Below are experts of layer 8 (counted from 0) of a mixture-of-experts language model. Rows are named router (the router's row for the expert), up (a neuron's input weights, with its number), down (a neuron's output weights, with its number) and show model dimensions 96-191. Each number is 128 + 32 x the weight over its row's rms, rounded and kept within 0 to 255. Numbers have three digits each.
Before each expert's rows: a language model's description of what the expert responds to; "mostly gets" lists some tokens that are sent to it at least half of the time. This comes from a sample of Wikipedia text that the model never trained on.

# expert 58
It responds to: Mid-word pieces of Slavic, Germanic and Nordic names with diacritics, e.g. ię in Świętochłowice, fü in Bundesgeschäftsführerin, Gö.
mostly gets: " GER", "ä", "ø", "š", " IF", " CZE"
router:106165144156174118128161163141153113129131152126169150187064182125129125090141130099147115134165059146078158152078087102113111147118099095116159163130148123115096171083130151111088169154169098117110143190166062103164074109107073104155127168163108149101119131155127104193094167094126177198
up0:180146108114138091156118065117138107100105184151119107164114152161168121105139107082163120131076095129118181146106102142129081115099145140165145140185155126032137117162105145122127154164111155148097150148198099110160131084128128134099160121136048188123139131099108137121132110188080162098
down0:136194105172167144112131136096085127151127114164180175086151042102115091090111135163104129074148135105135129123160169093182130146166114121161140091134128200117162119154121051103121129136138076128155195114120135119116120088139169103164106074145138094071164174144052205160056129206113129135
up1:105205101103074140100097145136133147136134194115093177215086148156132171127094079100154113100102119102038124084099129099136086135101121165092104150136151101141132175146141086127121099164104173095128090127098123116162130125137182123052133113125152104112126144131148153109122126181146155120
down1:127150152115107109115093108130104112108129141197138225132097180084117114132116132179094074156165138119102147092146214141092113092060162122095152143127186049068170156059149101144160089176096077141070106151179128111125146055171144131142099183104079114078120036197109115131086121160071063102
up2:130107121164100137072162182127084147090144157069107123093165158139180161146118153159097096146139094065155171187089085153077129107145108109073146079131120144138170072090166137161132129149121087074159149130109132127131081161155138137173103051127157145136094149136127182181144119136104148162
down2:126120110076103153081167111131182145123161147174098106176130102118127127060111117096125130079141138116167074132094166133108164162126112120139103140138141109064074143133050117132167087120073126104043102136130126084161113113187122066130136152135145106061094139111083130130137122150109130097
up3:140122154129178125202091163168142138113116135130156142204052065101151119094185093113136086086148117170107141164093124089050036175164097120102098163117144124135090156044163098155144079150147062131142154125112069123131152117137090103115116168119149120139086148130121125117113148179124136193
down3:093163072146126132070142085126096125157121126109087145117047070107127160138153093109164068156095142174192140143147126137094105145079112111133097147132168170169172087110122185169142117112093151122156112111159101140104133103093122139156123143152115123194158133155159094101143065140088151128
up4:126115162119149118159152075071120094160050086196141163159094170147153130159181103155132102153178174104108114115090112141148134149137145156197163157125113181135166115100099086154134190135170121162093150157103064113133179171144140120158171159076132190164127085125108120123057111095121165137
down4:114151092104100113114136109175154062138111148163131192137098088135075123148074151140135116140180143160115138092143090146074106114149085168090024130168113096105089079115083054124086112104197151126143162145126163126127097153182175143143163144102147102123127094136158149111160138127169134149
up5:128107121175103194108187155074139130115113132101140090146130138063206114138147071124120105128148155124111099148157124195129189098084146107088181171116098138143173128126126106172135116126108084145095103115166113100214089090091076140080148127174069113145168165167082172138165143170173130158
down5:082141151169123096125114081106106173177106141125131090151103087122155114135073156128078108129116122086103170126102164162126109146140095161144150112080112137110172102145135147150104092089148041100111104118141103184169160128112080183174118078141183087181126110138137163106146211113157105189
up6:107105142158115092116181073144133126167181103155072185157159114161180096127122147187141129124135102204117130120139148115142093120087093146145147169090096157133095164149132136181126095170109115113139135108098158177140142152136124127150183105158194094101165147087111137112166148062156095115
down6:110122150114106141137160122120077077104122139114092159069110104115108152140053092131135118113108131180098159112147123115173120048109161063120098094116097177137091209123118161115128134068178103120147164148127153127132156150167112114160149149149172105161123112061132083148089119082173113171
up7:143079133114172137148107179126117162119112095117083108146172111111193105100167098125030160103123111086107161156111155134147117114150140063114115086112101099101144132131064135176086152097107102141159084165143172151144154094155140086188140117119105107135141120127153118165158141083187143130
down7:140122075121144101111149140120173099160148132205076103039166059131178133167184156165131111126100118168127129137125148149108128149166157175110161168143112102130122123145101167139122084106126100164142115065112090117110168086142066110124136100175123136122120144063083115116109101160115116056
up8:146094146067100176207129101165149153144119092135123052127093144068171094118157090124190153135147116159096057152088141144161125099172137118138197141104156159160169091136080151111102127113122135163044091192121084115132135120149093133084163124126072097176138137079104173192128092093138135152
down8:130105157138178161139154128099182141110172119091131094144174137054167095165145159168127069117090109118160126078093172121121071138137181082098134128088142148168119090124141147142147133114140142151102118068081113077157190082124138160104157158131092153083109086123084108157135069129165123150
up9:126147079131116155140163122135098139074111151085099124159101116121174134153203169102177167185130169106174172126159090130109121141138147106172173109148133148097119080119190150183160127167120102178151093166105152090107137108156122155160140122095080119102104166143115144169198103068081121156
down9:134102101106151154135164068161117166140104135082232135082140075093101054167134148092132104095108128110132104080130084125172138165143103139112145143119115110116121160125105140136135087090128079172148071098143152113108109151052127056123073107141125090099120214086146090142115117099150097113
up10:098192100144091124170152127155060096107086148122092105125118154065117159114152094115160130130124184107129147142148108149173157165106148076159132068088123091124175132185174116136069096129125088122093116075143163107181192119123120103151129100102106067128157157106106157142163170113066087114
down10:138133141117194125142174173159088136136047162136160092047107143069105176112132144145113119154154120073122099130227084154126145149092137127147127117130094105153167171144180095062085144117158093149106150126098144127149160117122108089100149104098142110152176179135114173171107166041083164134
up11:143098130089159048078098091113139151130119118103143138180123163165126135099200075176128156130117175123094178177110163124103114145117110133121058142159105132141091109109128061089208109158178154152162122122142072125119137114171098084105143087151080141142138084126193093149045129148087128123
down11:159150101134060123126135111109163184131154184127119126167135101083128160138156130153151091081091133147163074133113124096106104196109132110175090165117162115124145147119130129115091134073113180103100096135162074156198120083141109182131126138205201159166130200115153108088135161099141109092
up12:116141127168152078147169126074090165087086085084120118189057163117126104108142076126133167137136090123128152109117129179108135109122154124117107116103052136179111171123150144118155134109193059155125144134128118130135090100120096137137073144095138086144150128162092183128171138090124130192
down12:132100159106124085078139099126071139120149142111147122139085142139186124060117092163159138142157117144138121166177092176168070083177151146117136139154102102156163136168192168137099144169189161122085150177128136078160192116107070099142128097130127145214119152132080139104168125141093107132
up13:152092135166122120112125083128105144178126142141088116119082101173114131098170134124176197139126121182141125160145112167080096165167091111111159141124145073169120144100103129090071081182116137134115138171096174138111115103151118164095102120151095057092169155082059156101139110080161129174
down13:107078158150090172117114134133112100193098160111107165168112146117151151170115115150117160140126126130096081163112118151175116110076091088119149140104117145153125121171130143128063089131092107108172159155084160134146150089098149109091106122091098155128087099049123134093138088120172128177
up14:178103125175142124104170113153116145099154197124106137069095107205157140154114127130138163096140130106122132107083077074156103166104110057153116147100116094112086068149147107116134153118116157109069079181103145164135107150159108097138117114139125104088183137129144158129157147128109107145
down14:108101146134173109111134132122089159139120198154154160138156157151099166173184111100064064137144148106106151063141083139119145155104127141063129163118074098110108086149103101151162130158092097102127147104142092152139158176172132180164158169150093109141107134189145111059161109097153152099
up15:148115063117086108097092181068107123155085153093129127178129056094141108186164127127121054149115097160111132132118130132086116130136122139075093163136160186100125129160062132158132094128100145104089143119130114132137117117107128039117219140139130107106147138183159098149109129110098095152
down15:145095128067147131139163133104161085095134116139110114096147161124173125118162142156102106055151146143090170149144185077180112076078128140143131188106149121166159125132165158161159093115094173138167106154138164116096054124095098135175136115109113108126164184153026220169131103141139135152
up16:120086177131129122134160176139121168044097126130118086116149077120091145101133108193138110128112063167140144153156092109154142105128160144086110159132116155103172152139108050122103167110126157117175089087193093134123101127108107112175143080137160152109134115182152135209095110158100149143
down16:154100184073150148130127146120092091124154100161047103163188068137120142133146130096073148153158108076127126155120107081113112124104094112150170209094163142141132144140126139160166116135090166116213135136140147073146197110199155110128175098133112120169143080071202170173155181154087108152
up17:092092054130098091092153085147136152132091203117193151109153068132156134138156143120141102077150134131076165116123111124187166182135103155176065106162135151124161116114097127143123131088092108172107103087119122079118129128122125190125143127152115088086127110097142151098103185128086126131
down17:133106100112107144108162139179168109137104210136144148152102147136138128102188090182119103104154119166167079144096127071142125147169104106159119104072105179106125118150124140091145113084101143127118162087111148107124106166078151187133125116095118121137132104197140139132172134113140107137
up18:086086110092144168111168058087105114150167141126145024110159133123138092149191115104183113115189060142089105137147138121144171125128047136150139161140092126099105102123111104113096127134094124181137069102135085135083124138147141127133127111136163099202174120173106132135195137120114142105
down18:132117140145172058050095124156058139137133126146081123080154158118116134120182091094139108103122124078101114082058162166129123136096100184151120074166086103149151140151133162078150140091061156133101141103137155121136222207101123180106168178190145121144076142149114145123119161151144127158
up19:160170104107133154054110133121123140152084161109141084156125231146110084104118137131173141121101086125093129040075145155153137148180166094072076143156120110158129115134154091141177196114138116114143123111139121082152154147136170178147173146122049108170122117076174121082139118191132178113
down19:114150174094127106142095130181161053132123159120135114135123178100151075173151104141155116101106145120134105177130152129112156157125179056116160068133101168134145116124134150142134132168132146120129112165118188104145131142113186122177123122107167070166153099073149070110143167102112122114
up20:158107105122117094011092076139153117131136111145122147215138153088107138079110123178097159118121137127153070157156111138101138203157103127175155173148143092101126169167114152101086138128131140164120119125125118141138119151174149120098089131186070159082132206107097085090112140184146102146
down20:120132128168130152099074160133105177190142138136186090095066159182027067195153132122130130086088097123119116180141149155193134097152164135162141122086141112127111108088147129127147142103107124163167124082151106120100097129068206110107112123104169179064125102200100131131136143187169106115
up21:140084130102094162149105090091141089126133142134084135109023140107134178136163105064117146178172157110183156140128097151095112136193147148060128154077066178133096099097083130237147085120103102138137098164102130119184110139108122076154116087131154134072101116113118218116110118072086176138
down21:129137157117149059173051121107142167137050082104106166108084084052148103157192123163074130189148202150092163125151042152105168107161145075172142097140036089111119162071150115139132132093099112110173108164048127212121112104093074133132118161126174172152089175140139104116115133165149147145
up22:160148135147105151101141124129113107128099158136158195135188106135139071154156104178084138128130148133115167166142134170164209059116105117118129174117114140054132131067132103132171077182125162160144207102125190157090112058092069116114168116162138116065110083134093065080097098166168124183
down22:134158115107130143119146117114140089125127119045136119096074030142115168168108131143130086090152100157144175205128147158065138088126157176183132118136100200137088105112137160141152100148139199134134134106111125188152145134176170106163084113125168149159142144093099191100164124106205141131
up23:101121111139143157087187160103170141097085129149169087156131143095126122164174148150149174162123152113104161111098141100131141135115130146108116123120135096166136095142105194095111093091137129139119098137169152138137144162123124147131210144094104168095159070169078175230161115089120078111
down23:148139140120048208151125172104089133145091142160100089100181131189121093153101152075120114103105175121090131178138116134112119109129149122145104150104134129183089154117055121100097148106113119106131051192119113049111137158153087169133172115092105125130046131115144072093102160125082098076
up24:029135118109145131154143115108154117143079060077120083088061152071196082111136136089109154127093118122155118130192100154129115189098104122110138183148106062118125174114188182140147150119125106157104096120166099098156091175133141096108122079072097131108114130079122116083193054083097163209
down24:094072139116173127157109184115155206134054136118105108117160095144113112130061080162103178156101183129119081118076100216128168103131103104109178158127124073154118124101152160157125149072172129165142159116135117029120111137098179063111100073164113091172134120098151164206155143134114165100
up25:106105106088169076096103115085092135158106114198163080166110088102176130096161139056110087179201141135118128151134057110119206102127126099156080095141121148130145077129123139164093098102092138079114139131166063153151156146167121141181172094123141087156177143182152113128127093160120170111
down25:125136156093120128134050149134111123223069069141127102137092100099158107090081177172196150127095114124109120127122119157133130133128140127076081145097112118165119048117147146165170198141138112144109107172100092174159143059074115146113130118104195207177183143174096197161138116161145145124
up26:081099128155158154126101165101159109107127108080173074183141176122126089077147155128104154160148157087095186146071188116130150084135172132108168158126073141160092110158144073163131164126149185156107123151141115098108115121175124149130048085120174126174073155179146138202156182093148121147
down26:110060128196091078106136120119103054079140126131109135167139134134145141124153165123149112087074120155149121160137141177156187091158146142162152146104074039125107164116143170161155160100151136082137135098119108096077136077135185146104175170120111127116217090136151144107161226172144137102
up27:111084184084146166150110147123140150115183101113147116162133135128053136213154128133171196106162145147122091104108141104159142152122108102122088127072112130041126087092111098129119189141172137174057117186126169141070082137075099119149110166104134123137115202142120132109162149116175181113
down27:127117114125099123113090080134157095150168139175113153118141100095090164128119114155161130125063125141124131106094156164079078101127118100102139123165163100153139163099146129143154112124045169119161163150178118166126145163144118154142126193112142139132067153250178138116100120121151134068
up28:163157110132131113155147191111142177116148169160096105140142099124136123094131086127184093094126094089120124143124120099143106169120110059119148172115098081128110176117160119096165088093114117115138159152121119114047153131093099113152124115168116125186129103151133103208134146170111121203
down28:150095164145116137078125080162105167130130182120083162137103123069126154134127113135168125138080105113085126122144078098120129133100142167101125132125103085101100148123111125137120142089132077117084139148129198123142136123146100153102058075094125120107139155178097255152141154171113150171
up29:119095136108161146079152138155143131105152164103172129153140144122108115072158125182141157093138113117121118136146152136120129126145065071169148137091127139153119154133106098088202126164081172141111148138104111109181050113111141057148062191135161108134083098119113129130135060059080145161
down29:157132158134063140152129111131140126185179124113166138131148163147047143100075067071143093102156090198150103163082135136115115113140120136128173089148092060173109163157052166132149117161180105166101120140151119131161069145145136155132159155145135101091124134079152137116143120103125153127
up30:094147135167134166126195187165126190111113201106141119166102118132155182160108105090124153133175141109086146110135151090104124151185138182128171107105111110162123212143099146102145138114157114134103125145142090195118092048144170133142123159084173129178124089179150116129164165072082105154
down30:122128126101206097122103179039143130103147094143110168136097134102178127099153168092107112103100083153111114095099123118149134094134143133140050123081184102118169163143100198154088119158144096155159121140202122103123097112149134112118085157123151170114090120109109128171164161080139139151
up31:101141141070121173126175178128093137082172099118149080139124057109120078133185115167154106158110172135061150123076091123122144142143138096110097103118081135085132144129161111104130097162087095189054094140158140098128091109156129143140157153096185122142149109095168128139132109105097155203
down31:120091089146143114126116129119109106179184113136084079163115082105103187143212082094119149139123112050231072152133124133127197144125125115103054101102061150147157152121170166146149156126108147126127151139083181101169128151120130147148171141145117096202155119095085161132092116111100146093
up32:145145103068096128162156134101148089204126169096143163125149146072169136091088120064158101141150193183147181152077127121089136124152078144105111130051141205143194075197126158167132132114173139131060130170145115092145162139169105124152158117122126181117150122115144120150160103061127133105
down32:118064131136124071084151076111112144154053190108198096129117151146082161111166120058169160110096177164139137171192048138168143100113128145108144110130156123125112089119128165149212138107089133101073179173126131139192135123087152148156133098040170129092122187115162089107168076149070144127
up33:142152082152111149102156124062173126081122148070174123118093117200133127172129156135136107133086129057075131140105104091105144166146197165134054179174083078211099102137083072118109138158112079137153120171173153098160111157135089108058164125120137121134122140128142131143074174140094178115
down33:110145071125015157130133097115111112085146136066138092162191118180103162115160145134134132075163139103166125166111107096171091169142116131140130094077098120107141117086131111164152120058127116146156085098110078114107144125142081112181105110135157178136078081146144131150113154104161114113
up34:136104071103129140080115144073115052103061143095150136179131142127124157186134152199151139103124131150129143170143164083077126137094130170129107129139105060105072178136126092138129179116152111105125149141072135119174108170144105161135140100135131155099117137142101119146124107111151117099
down34:120095089153100151134108144155096097114083120123184135127140133127128137108143152092117096114169169163087155112143165142126194080068114106124116135134133088138094148139123198099132157173179125156122120087103148135107092087139065228147128089118135143177143130153135147047134135083104116098
up35:095108120080132144079069095130102138172136094156075149110170123152179052130124147124056164083146102199120134119053130166091134172125140143098127075125146136154203128141129168151084172067159139094120165111091144145127090166146088135086107123129141081151158174157175138136129107129077078147
down35:072141121110052138167108155163120090138108146151157141122109095121141123144089120132111115108105104170117100109152158132127113166144163177169142126127115075143118169121177174168129104168195100185100154126100129104131160123106097152110138150137135088099123136108061138080165158107149159114
up36:125185093117139145055085132132141135113130094148102150182157169206129068096183136074040079135152144162162088116112113086130091077155100106089076096110116094137139092130164116081139161136082142065146172123142129114161105102091129125156161149087166096154125136073106118124136141106131116149
down36:110116176071135120184137129143034070142146110103153155143160170151107096083116131126102151115115120146128138180190155129058124096176135131207183071139103101107107143100155150150134145130114140178081095108115160152068156148079123127136092054115146046116093107143107125172128094143156122107
up37:160165162137128191133124098128143165087153187127133078138108108145141160145115111131123127054156088177120094138089079154106105160123097094124121096121149166141141076154115109090144151207092116152066154170133103088155129147153102157088116222105112087195089116174172145132120112101172082119
down37:090076115093157096149136132077052165206129136060142138188057139054121096112141102129071130139112084129120090121106124132094111176106149145101111111119146153117053138127076170112130107148093146124118125176168137121140123087079119130148084128164139181160086171162131127119111163109114135086
up38:117111146156126172152139195123050123141171101138061133108151115135079110088141131103118118174105132118110115174063051123105183186054141114085096144115082130106157106138165097120199087122179086131161147112082122129133105085078132130090186067144099088150074134121103093128137143152076144101
down38:144128152181117128134094155101146115127122157103063134123112080104125170144123140170097142117096192184096142145135118074094063129090141109085151242174135120127082078112177063175122101164118135143187148117060106156162133177117130174108162094093099143125121065142133123119133056140137159129
up39:129142151184114108139127194158124152115145083070157163161086105101092117179167105168142080136122158145121081139196153136140107157198131080107176160119135102131180082182095131166163128138131141126094112150138138148127134104196092104108127130146128133137076134096144137167157102118081151128
down39:159118133170175092091169100100116174152115190113068077146131114160082205104147142056101181101116168057082141180154132133103163098113154145098101166183176141149119143154128079116142184121069093143100097132123151101095123138156114073179126159117135161153156138131125126055192098144107173122
up40:110213139090115164106090123095171195150085148168183206135148154197051125094163183226120114146108192135134110126162143126113085126109106241116085166105133113115141071133122112120105127165123202163143144119124123127099083185105145081129089082101125182137093143087081090135127120064080119149
down40:080140108104108114176165103123144099154190088110142126163137167109107092126105127126105127189141095134137133170091166119141161135143159157104172159153110085095143096086081144118062158092126155098131171102099108091119117172159097107136146087148078105202157127112142081102112128149100144111
up41:140113114163089136138211136071131099187124181132108118126122168163129153111124102173164089154141090128113126169114117076080133135117074124133154150157160116114196159110122134131098136070113130127105099110106128129103149170162048125130088124151156190083111129136147154149139114120116105104
down41:169101166164127119108198079129075165113137128088153116089170192128199177093118078145129115096105124158130115083139152097141161146131129161146140109044118131121087093148164115135105171103081112134161106172145180139132120193062111112099104134107118127111119085164153131137161078170110135121
up42:125149128150140098141202192193045132104132168152160132087158168169127161160122126168088095108210151080192119143151093153121145187119182168095138170138067160196079168138128130148136136148118136074108111112074128135092109088074065111133143122177147086091172112111069138139098120145106164145
down42:163080167066114094174127115171122086125114133096137139114172112099126080190083126142158138142099167172177066173129159138126122152161061181077174116148145140163122140157129153150107165096125119100115173077119166121112206099137143182164143153130100126092157119111091123105128143077156123120
up43:123067140122167127141139122080151150118151110122109133110165144144147112170125067117125136111106142124147159104139131114040101163113092069070147164153126141139159114111168108106164134133213110152100132102064144134115133180100177058156167098124186156132116123147130151139129131108141112154
down43:133145145139130115135093145189147193144085100106167157113149125126108135123133138110095077153111101120109177135111098080076080074072082109174162103144107194103115102089208156117057130074119130109152100114109124085147100138120080129140166130165108114121157128166159084074095080112098051118
up44:051089123137050148175117164165127133174149129125155125144157112114108152087116079171129112152139136094121148210055113092103147098142137066174115138088079093167120103146120166119108155105147112065116132150119149128155135089102087131143099141122057100128130095096091158093143172104095135134
down44:119174124106050118123164151144175186114088121122076140047088155168154095138146085193080127140139165098140116110152143119146108136139140110164088149119118121170132176101062155141132054078119106112135132158162142092170144177121081170122098115102175125147148113178074176058106104170120107121
up45:149117170092135128127065178120183143093114122107163107158078116086127075154163093135112093111136182138139192114089124110049115139067139139101167108051089136142092143084116123139098186093104095129129116158107111122152162117169094169136151136164089139107137119116135112049158113090145163103
down45:092108123109102154193128140128081125174147144067151106094130117089147095112116084130148106113180139061046133170164169127149128137084149124116145096088086122122100186120123090119181167148085154116174146152100157158125185134150084118118090159086090138092085134130116072130117155142154127158
up46:142085173121099113093118137165157105175158143160170165164147080136120109063117102101125161176127135131097153085086111115156112118098114124167129168186145160139133127099167094170109094110151155199111173118093210148156084135170105186214107127115132099167134121165049156117169157133053139099
down46:182083145099098169168118089124155165169107208197082149132179084136134182165090139096149068120130162137138127135080146142165076083122210096115067091163085117159130156123166107089123095145103158152151075154109109187136119145212083150134144099102094097133132136104176107115166132149081110114
up47:094107131132180142148088141118151085179130152130181161101091092157155147095123151150153162088129162119091125144087134116100129187116117120114140087070147118013071149176136137139114160123204166174194147093143131101063201119137094162069116106190146133168117097084130109151125165150161104115
down47:160105183115172155127137143058102097154144174094165124097199115126115193076131107093101145122095099126124126123184135146182139000131134098080131141150131115127121080098122148142165082141121079087123128103133050168076139137075130168056100135095113186145181151102130151136158152139192156110
up48:142121087048185098111186139113132137127131150120115115171095110171146110121137088166115176138118096080096119140093159123151136104194117136098102149154077133138165118062167106101172130114108115061077153154140082126110104116142107059163118123147152104159158150153145157207097110114174145065
down48:120107121173140122079138085093137128127113065108070120133138103096153085168099170144166155165130113119128140158149118110073141109130087133113097166161150170136149122139133099085107148077187116123146123173092121173058143095105177116064120142141151055098073121143125152153125151168077116090
up49:148089166128106126100147172186093164117146125136117127138125124070196098126139107134100167097116156126105153137146102105159219092143163138119111118166100166108171147139136086159121125142094127109099152067092137127105118122137099171149158152189120060112120120173115173186150136113102076222
down49:138126183099126154147178186179088106115092090104114107188106152083156119114117104062149138098168138132117113131100193165145110159083182198116084110164158201094144120111121116097125116150153113094150173051098074174120084108162101171161093148116106091150120140161155212134107126116108118076
up50:151147111112194094132146204117171099118112152137163086117144133072159129099171112156042170150144109136129137085124134084107131105076101118131094143159133115074163157146126143150091122128148088168135160099128044162133100098100141055132109123119143120111094078135120092084064112132122160098
down50:097142044111148138158069132156074149121126074149127136190127088142150113175175139150132126121153165135108135070117112110129075117161151119174145163121129161117131110126174135172181101052161075142156124094203137101182080177134142089130142107080144120104129158081096070136154145141117113110
up51:157075145173109094152102136102128093159134069074114095148117107164159128202169102176097122166101087081128130140113136124125116124141163136124136035148153146082155124161109115207054136132173128152095150191145168155121081142119143102083150133110144112127150122133066153161172059126074160141
down51:110107108108113083121130214150157099130073119034101156155106142151157126150164057132175136190170117166091093122107133133136136059149106103098146071103125085173145171134125199153139210166146156171171119104089120112132095083143139134158069112090169161134161182139092080173166137098085102125
up52:144154067079093088082171118073063153125114180096172144171158068157077128141113102119092171079096105099069118148207127129170125085136129111056111152115229164121124135113105074072096143098138139090098092134149082154107189079093149073156176079093114174134080126122139091137115157140050114117
down52:065135141150138097119132148111166043129173110117156197137093109115127117152156163146235106115137178087081086116141070119116084148109110111179139148131187125091074070156148065158077149115151069125112135147093178097155099137182103071146165144179114086103189159129174087113080137138088138182
up53:130073184087099136144127118186118120106149134172153140167179194153133133136115114185126169129128169181091126135114139094136142119102162096155116126107106049130120106115123128135128096121104111080145141127148142108151122101096136135143098165216147135114114093140180151168141176137136120140
down53:147108081131137176099097089113106110154090062110085064159135159150165093118093085117092126184129156166115056165045112127147133114092078115106105168116093137100166101158116113168101208120136157150130172081127171187149118089119120165114131179154127122136149157162156094160114140142174152130
up54:167116195154122135073163079103148086155150136103126174117160125183117174106100134115193136076151166151144191155095050193107119130119147067161170155115052129099193110076144142181043123133108112125113123158098167106115096118108154121108098056182136080112092129100160171058165100062121083186
down54:193129147183132130111175121086118080097103110145161139168115173127150169173128138139122132130091080131163162177074106125112098087181131075160112122101116194186189115160130119189054097118161047124100089070156086102126121191074130061095113113157102131107159103107123117105148141113112107118
up55:131154124131098121092151141162106112134110115181138175162097123115093135126226123098154097157150077074178121110120089146132147136146156118106105083144155131145099103128113129090212154118140143153105137125077177031172078086125109139133121144116141091044104139080144095135177174100147149196
down55:129132149115146090093132125138143117095123163140164109171126106090084122171129139061086097157152124134122121170127104136135147141140124155128162052158175208109123133124084120123127079174178096159123160173139188151133128131104178143114113129103050140082131124129139177150078085184150097099
up56:125126102089118168133129120150154136124149087165101142134085128133154148149170143188166162143118089151156158089128046127088071135042081144130167154100131101116041127129155068112151146134131068140144086201157129054141117112025147112121095062114132114108056138109119166087149129201163108115
down56:144046100097141108153139112102138098120101071155142094133098139126165174153142155159125120162124120077135116084114122125121174146110102131065110154136164096081119138161130073153127173159147124184126180102124140160116063108115103084138102122095103129112139123174150123157088147091146122132
up57:106171139162089133158130171111099150104162140137115154124082107102176124144091074171157101115106115141118097063123143113141089138084119090089129109080132136102118171032107083106098168167195116125173120139140134132146158087142144136118093093170176115123148091137086104083105175109124156067
down57:091107147113076134132112117096089107136120077131111120109159158091197125144162103115153099119176126092127137113118147144174138104117156096147157120126094103128149104152066112133105161139098077137165081122224169153062159178135163193092136154039069124129134072127141115145097178104125135120
up58:098135217084140102104079149117123154099126095120111146139139135156117072135226077157111121080121166111137216165146207127117108119101104021075102123113097150106136058161090138131111123104110099152116078088136127096139123125114094093104152125125148150128122143132142144118116151127106121150
down58:160122171158117137111122161096158065140166090103154156113192108159030142129209123100082142108149134121132095110116144128100134133161082101145055131135108157135093063090145096143117167110123124076092129133121129158100111131168167138101175151195094077169180109166151137060081143088178094119
up59:127098162103098120065101181133118135089147147183103193183143140114120081103146108118155071149120137136079176127140203090098033112126119204085177090108144106134137123103131092123147130110132088109155179103089109131174074157186165143144117136121085176180064092096113113125143126138128052158
down59:144136103076111124109149176090098189086158135084182126118153167102178117116161095078161128127127097106176167157091099142125153153191092109156136157189123098170126067120168172132130146124132133168060175091111138116114133170180186176091147094166200097101140050133138131151129116046187092094
up60:107089128133130143110092149144100104143116156163146151147132151137131135171137184119133118133153108066110047060090161115083112098135125163126126117133183139151181099159133169141172112186127158164163128067104141145136113143124113141122132114103095144115189085141149128164125113092172109151
down60:159092098049143105042151139152177235121118066115148126167084102074140062144186140105134145115089127163100116167057115105079096134162118164123153101139150155135193210178094127163109173131123127162153139159104121092116082172171172177154078084123098096104138117096069154110144085114144117150
up61:145160093081079102159097117133153121147111154069099140158161141177122095136134163124124139110115106121168115096109102095137118129101162100136143144076116106123088146166123159093125172141080161149123174171133064141166112076084164158097155102123101063160114082147159131145174103118129121197
down61:152169089108099175075114111070191151146135099180106176161123107090157100142129141137088099129114158107167134076156148119171120123145150159173083057129129144182117123096108121125136129132132135132154168110166125099123115122102094039117106174154109221098136113152155128109106145146131130164
up62:152153092165169103088099161144107137137130135116105076083141154085145112131162126140141161134178087099102114113081105108164112121120128076105141144116155119107158121096150176118092101134169128176130139078097196114153099179132142073171162154142149140064121099166092096140111134089075144181
down62:123131134115152119100101154092100117143171127128134157118092137105115111117194091114124133146107147089073128134148142133119114111115109132120134180148076147095119099162125105138162097211134119162162120157131111178195153171086170088132101132160154116085134148104143161178123144146180084108
up63:094094119116119077105090110124098123131137092117196094177120142094114180136149081134162106110177145157127072106102131079109111140052116163146115084077165099150152132195157108156111091191167074052134097089118139095135150136074130144150138116165102153129168127122049100158165144165172124119
down63:105096149161154173116106110100121115149116128074086155163157189096125100150130108135081142090089097102139134186124091108141133121116098180119080122189080155128083108165122093114113112144130097123144189116114157113174195167069095156139137151097098095134147102092100200140159118120166150132
up64:119181133174090147052112164121122095163123195077122078128132118136156108080160132087130101077191073136135089103124149092145121104189109088082124168125079139081138098131119123103152127148089128137160186103132087158108090040100106117119079102111127102089112139155086122148166138156088101156
down64:177066079143150122060147117173096146143097150140123157110128193123138085071116121086112142147102154113126151118182186152099133083114164173116108112150106121050141129152145179062157169137115121152082128108138135146107047122171216135105106158129115146161127108136171132117131152192121157143
up65:128131160151110175151131159133173159172102090132113088151121112169064083165201143108176168169141135167122132151163151079111127104050070115108145182117106051138091143094124130065105154122139106155127117151139114092096143148136083108158153129194171091170173146168124050122143115103159189184
down65:148112129115120133154111138104141084102149119128165163146111109097152162135160144078086160133150138122120121136164111134128108159151062171140065141087116129124150115062134200111138086114113075092144119120174117167148111069161107150093113099135164129112117126209129133127179142143122198133
up66:161134139138145130127124203101159074174178125144135128108136148102156118096143066125139116059134151137138120127163151157087091134148093142123083125079123101140082111160163199092108141150140106133081092132090122126198131174112162165171155149106129105130115162118103164145130130046056183116
down66:141153111090149146193144134122124175133142092192132091136167157167115140098168119144116115192132108140125146118109146079134174157125096096187208107142187115116152130133149167084130113099091160121108105126145144139136150192174169104102133148122166147133145175114174130142156134133138144138
up67:115138121170129108135148118105132112169183169144139112150145086128177131133104103150101080102140123097132188126122130146090102130113126072087070059052059107125174108088136056158166107135237133147148100069111090152157136110094166141155095101128110083114157160168138165116102139110169106120
down67:137168172117107087161187139171116116144189150124114122098110176098116110138149074163196130079117062171100170098146146124137134111135089135122165079162139129133094185052116165113140050150058130186137102155172113103135150084085129067132124125185138111162108173142118173137124079122159082144
up68:147088060163157108149125068150108148129151176098197135090150138189108133073126187137104110126132160160119112145087102135117142127121198140075085116081091104095145125162120142118167103188165131126181065104167115132149131163118090154118114101144086155132159149152165138115152129155135108124
down68:067106111191154072214157102099143105156118180103141111125146171105140123096101130141112147188130149100080122122129180067173158098099096135123158106130184084096143116165167077169090116140166124127107150062101116088136125122122117142116115078169136136176120131098093153074105146092180150152
up69:098187140112095174128093078127097161141111175080108117080082141109155145118173166146169164146164151171171130073096110139069112111103129146118079169175154117139136132111104079108135213154087117135085154125114155142121145124134122103171138100172161101092149135058103140127179092201107187159
down69:122118131083121173149138182182164125159160095103119036165065100156132145118145175082134095116133136128148069132103163126144149104174112134113077141139167139096133129130173119079201100101093175132180137098072110186095100115151103147070191153135134137152118090138170124104132143147200206134
up70:131141128102147158165121157147160156155183130131163112249121120136163158086105142185136075126161142131156062107099030161059073136138108129165111094138117085144130163176143139139129140099129197129128190107138146140097199141118123147110107106113157106146184177137116124142102197162097163161
down70:173130110105167116166089126115171149161173135151146093164155147157117182151171110193074144091117141127112103104139142168088107152119202105112107118180121111130071128099110083078104117096133125144124153044109167085092170218089133151122109100185098087159113148117151118096143105140065118130